config.toml
normalize_top_k = false
vocab_size = 5395
norm = "rmsnorm"
lr = 0.00117
Below are experts of layer 3 (counted from 0) of a mixture-of-experts language model. Rows are named router (the router's row for the expert), gate (a neuron's input weights, with its number), up (a neuron's input weights, with its number) and show model dimensions 0-63. Each number is 128 + 32 x the weight over its row's rms, rounded and kept within 0 to 255. Numbers have three digits each.
After each expert's rows: a language model's description of what the expert responds to. This comes from a sample of Wikipedia text that the model never trained on.

# expert 13
router:127092170116079102116179076131170178168128156161144144131199101171173110102145153126158168136139184078097132113110110123157168110120176103111137148177119095150121106151070104114123125115133128
gate0:165161161126090197132119114099137115123103172143125118159096177107084116198132124100101182153146094098185118111125154083168145142139106142133140098164192141189056142135141128132110112114147112
up0:105152111126100100111146120160124133100187123134097137066166090143171138043124128154145087130104163135076138134148149165128120117114138084132128154123107117103205142111158153078192117112088119
What it handles: Mostly "the" and "The", plus hyphens, "to", "into", "an", and the suffix -ins in begins and intrinsic, often near coordinates.

# expert 29
router:151114149167096167126163114140164163203156122142115147121111137169075169093126102102128148124142113115155132149110136082159182128108167158142155102115098074140188102149146105150141126178129130
gate0:096156148111145107130124167147100130096119132162126157193084078119157158151110135194189123130142145186212117113135126165141131137064119113117146059144086110131158154051107118121195129117105164
up0:181097139131202187115097137126116127124097119122109166110146125159111100121100121123154212082051132172140093095134056170129100073138086133097086130110124140161131137112131139116161177140089100
What it handles: Pipes between table cells in sports and results tables, plus closing brackets, semicolons and colons ending list entries, and articles like a.

# expert 21
router:157076100138120101062190087160114128182129145128146131126109146139120137136116120137140094145143112108063141162091156094178096126079081175132139146107132155112094092161160163162115144121132180
gate0:140060103168054101126150139095062093145140147133165142174113097222133127100168136133145118083123082119085107149098135118165089177093122150181149097090129103118182095156148148140119095143072130
up0:110190205120162156077154067085217095125077146148102093107109099129175057139093094087116109171138185170193160120172145115090132122128131127114113132167172119148069096112128099122135156140137181
What it handles: Stems of abstract or academic words like dem, non, social, scient, econom, and pieces like rem-ind, comm-and.

# expert 23
router:122153174170067140114172145118133173178152136136138141115075095200090147068101133104131149131143095118119099092123125106158195164120152126133150100192072078132184113154131141117129149148132117
gate0:111122096155135113168118148141163163105128113099107123156096090147127073101149101144163141150133128119094143196141099169186105067122163113091123118159062158137116169123109122173158148138118071
up0:105122103151137099151108127119157131144170127060129130114108083172164102119176114113129123137136191121146130138111139131221145076119130147153133111128085176122134171145133115162142159078101112
What it handles: Line breaks and table pipes at row starts and ends, plus at, to, it, the ro of row or roster, and closing punctuation.

# expert 20
router:132111165101055107126177056141155235171137142165156160115150060153147110076139182108106178139120152085137100133115120075150172145112168100167141133164102075135157156108133123128126135108136195
gate0:136118109109172048051122093115105077104101131091140171112128135085078143078167169120114115119100157104120158139119182158097135122124144116133115146147175108165075156097113148140200128177105134
up0:134119164114185104123118126083125071093113118081115178138121120077132130088143114124123151133105158062142179146120166144090134117158185105105087136134170088158127149101130115127153115167137075
What it handles: Determiners like the, their, these, years and months after in, and verb endings such as -ing and -ed in running prose.

# expert 10
router:101120176134102148081174087149166196148175162093115134160139094148137144107095122118132157123152069116084141119121129104176184137110146112133155104175090112140188105143146173055136128126123118
gate0:102141176086083124169122172130086114142129066178105111121110128191143093126074122112155179127126083174183132140092157089119170090179153117105142111097091173093095109175142125148080140140160131
up0:142107109161191134096158087154207083096094122069124142111081139062100100123116088140148118142139175091085198148153171126171149171068095110101167116115098107133168147072134148176129132122147141
What it handles: Periods and commas ending clauses or separating list items and place names, sometimes "of", "by", "from", "a".

# expert 4
router:049127144120093139133146112165190200101143143147163138157138129193132156108132101102098131132112074092137091116081150170099124148136082170132148141130147142135096118059141165146128177105154069
gate0:082111122114116150173115209173115178080126102135064162132141083150083194121088133110164187137211214149168117137162019098139158115138096105130190123166121132098164074062142134162170085137101098
up0:173200127091115028098180073158167105124103157087111077111100235072068106091145080090103140149104135104131107103124146154136148182133168121104134166077105120157096193099103162095147132118128066
What it handles: Word pieces right after a capital initial inside names and acronyms, such as M-eg-aplex, S-ank-ara, T-F-SA, C-ook.

# expert 1
router:121109194127072124087169076126198173159162168170127158148139075184207096076137131136129187100132174122079126128116132070156160120124168098162152112162089075183201058172102146071124144085133150
gate0:106114071112156129182089103175167151123130108134146175199126105066184117146100091146145089099121121123139132075061121090143146145147110140122108158139172172122144108117186137124126166149077121
up0:104077190142114098117117101136090175098083124139114071139120135129071088086177174145176102082117124109162127135114166085109154216148188133117129140163150140174130129144082117121122170101172095
What it handles: Digits in tables, scores and measurements (0, 2, 4), plus is/are/was/were and sentence-opening In, During, On.

# expert 16
router:135102149100092106103158108145109183179127150103123157152136075134150136107164136141122161123156103104108136120108099107184156129138152109137152111186070063126184122141129185075138133130114082
gate0:163090155092161177142139159099146149138063125141107119142084170082083147161137157055159116128167109094132105129154139122115047096097138142104116120130146143147101190111097144155186130121118102
up0:174116077152095132137116096160125140090101124130168179092072188152111122143094142110083104154141142090153208100123134088177129136141099159170168138121034091160107129157211095028146120154103135
What it handles: Prepositions after verbs or participles, such as in, with, for, during, through, since, plus opening parentheses and semicolons.

# expert 28
router:131116163104068101134242076123166177155119136179142159095155073161164107033077141129120198120129214082128124127115117059144172091110196101091149127205099084152179116172117111085136141147122214
gate0:095076152109112156135108112126156179078088181068109117157123160149173155209161138079105118075144122236132168110124146102155162094134135127119144092099116147144130123093159140124218181110071138
up0:126115033138154131132132109138084083129210079126134149063138102098121127101128159159114129190070112082155124119091108143123148174141127126113133166141123118077115129093160151110142093154156090
What it handles: Line-initial hyphens of bullet lists, "the" after prepositions, currency signs $ and £, dates and numbers, and closing quotation marks in track lists.

# expert 22
router:159153183149129134138112118169120129154133073175116155143215114168088114106111137141134170086127101176120163127124105070132151170081102117114134125124164124128106083052106122144175172182125111
gate0:122125126167117119147135132133114143110131105137092143072164134113071097089112120130197138104121126157117103118126129155117120075131185171175153133085105055148133066035145087088153102151118106
up0:124098120126076144100073134126141127135082115117164135136196195127125146138179093174168090113127106111124112124046138138132144114141115123159165178153121125156162121154135154131181099074150093
What it handles: Name starts and pieces after R or J, such as Ros, David, Jer, Roy, Rock, Jackson, plus continuations like -ory and -ny.

# expert 27
router:189095141164093092132149122110203099119148130159126121069087138168136116094122191131138173065142129047159130117132123107141149124179148154164145108135099149164136149119172117120115124107118127
gate0:145126153100114156138138128091137102151135121127104112127071096159108120077083140131113110081173079142093152124143093069131191151195145123117162112174115155114142177124101131088127084124154097
up0:172150116167167128124122144168113139117102160103065127146152105101128164155143170123095178127139119091196091132157112174122117132096112154156184106051076120169125154162103097152141206134123117
What it handles: The piece ig in words like Braunschweig, intelligence, eligible, Craig, plus im/em prefixes and press: im-press-ed, create.

# expert 26
router:166139163145079134167140074185122104132149109129110122106123079140114037128094115110125047077067123159099142169100115073123165107094099150123123158064165127126116140100189161137153167090104172
gate0:148122096130113148100148093129174096131102162121060122139175148082137086184052181118065159059108171162174063134128121109090152148125064129135102094088154087104104070115159157130097119183132106
up0:049148056111113162085144119110158126069154126171144118122137189104155105130138145131134105102136173110091131171072138128040156160156151161174162132127132171096066112118152163162135129128153130
What it handles: Word pieces right after a capital onset such as L, D, O or St in names and words, such as L-ene, L-ani, D-ST, Leip-z-ig.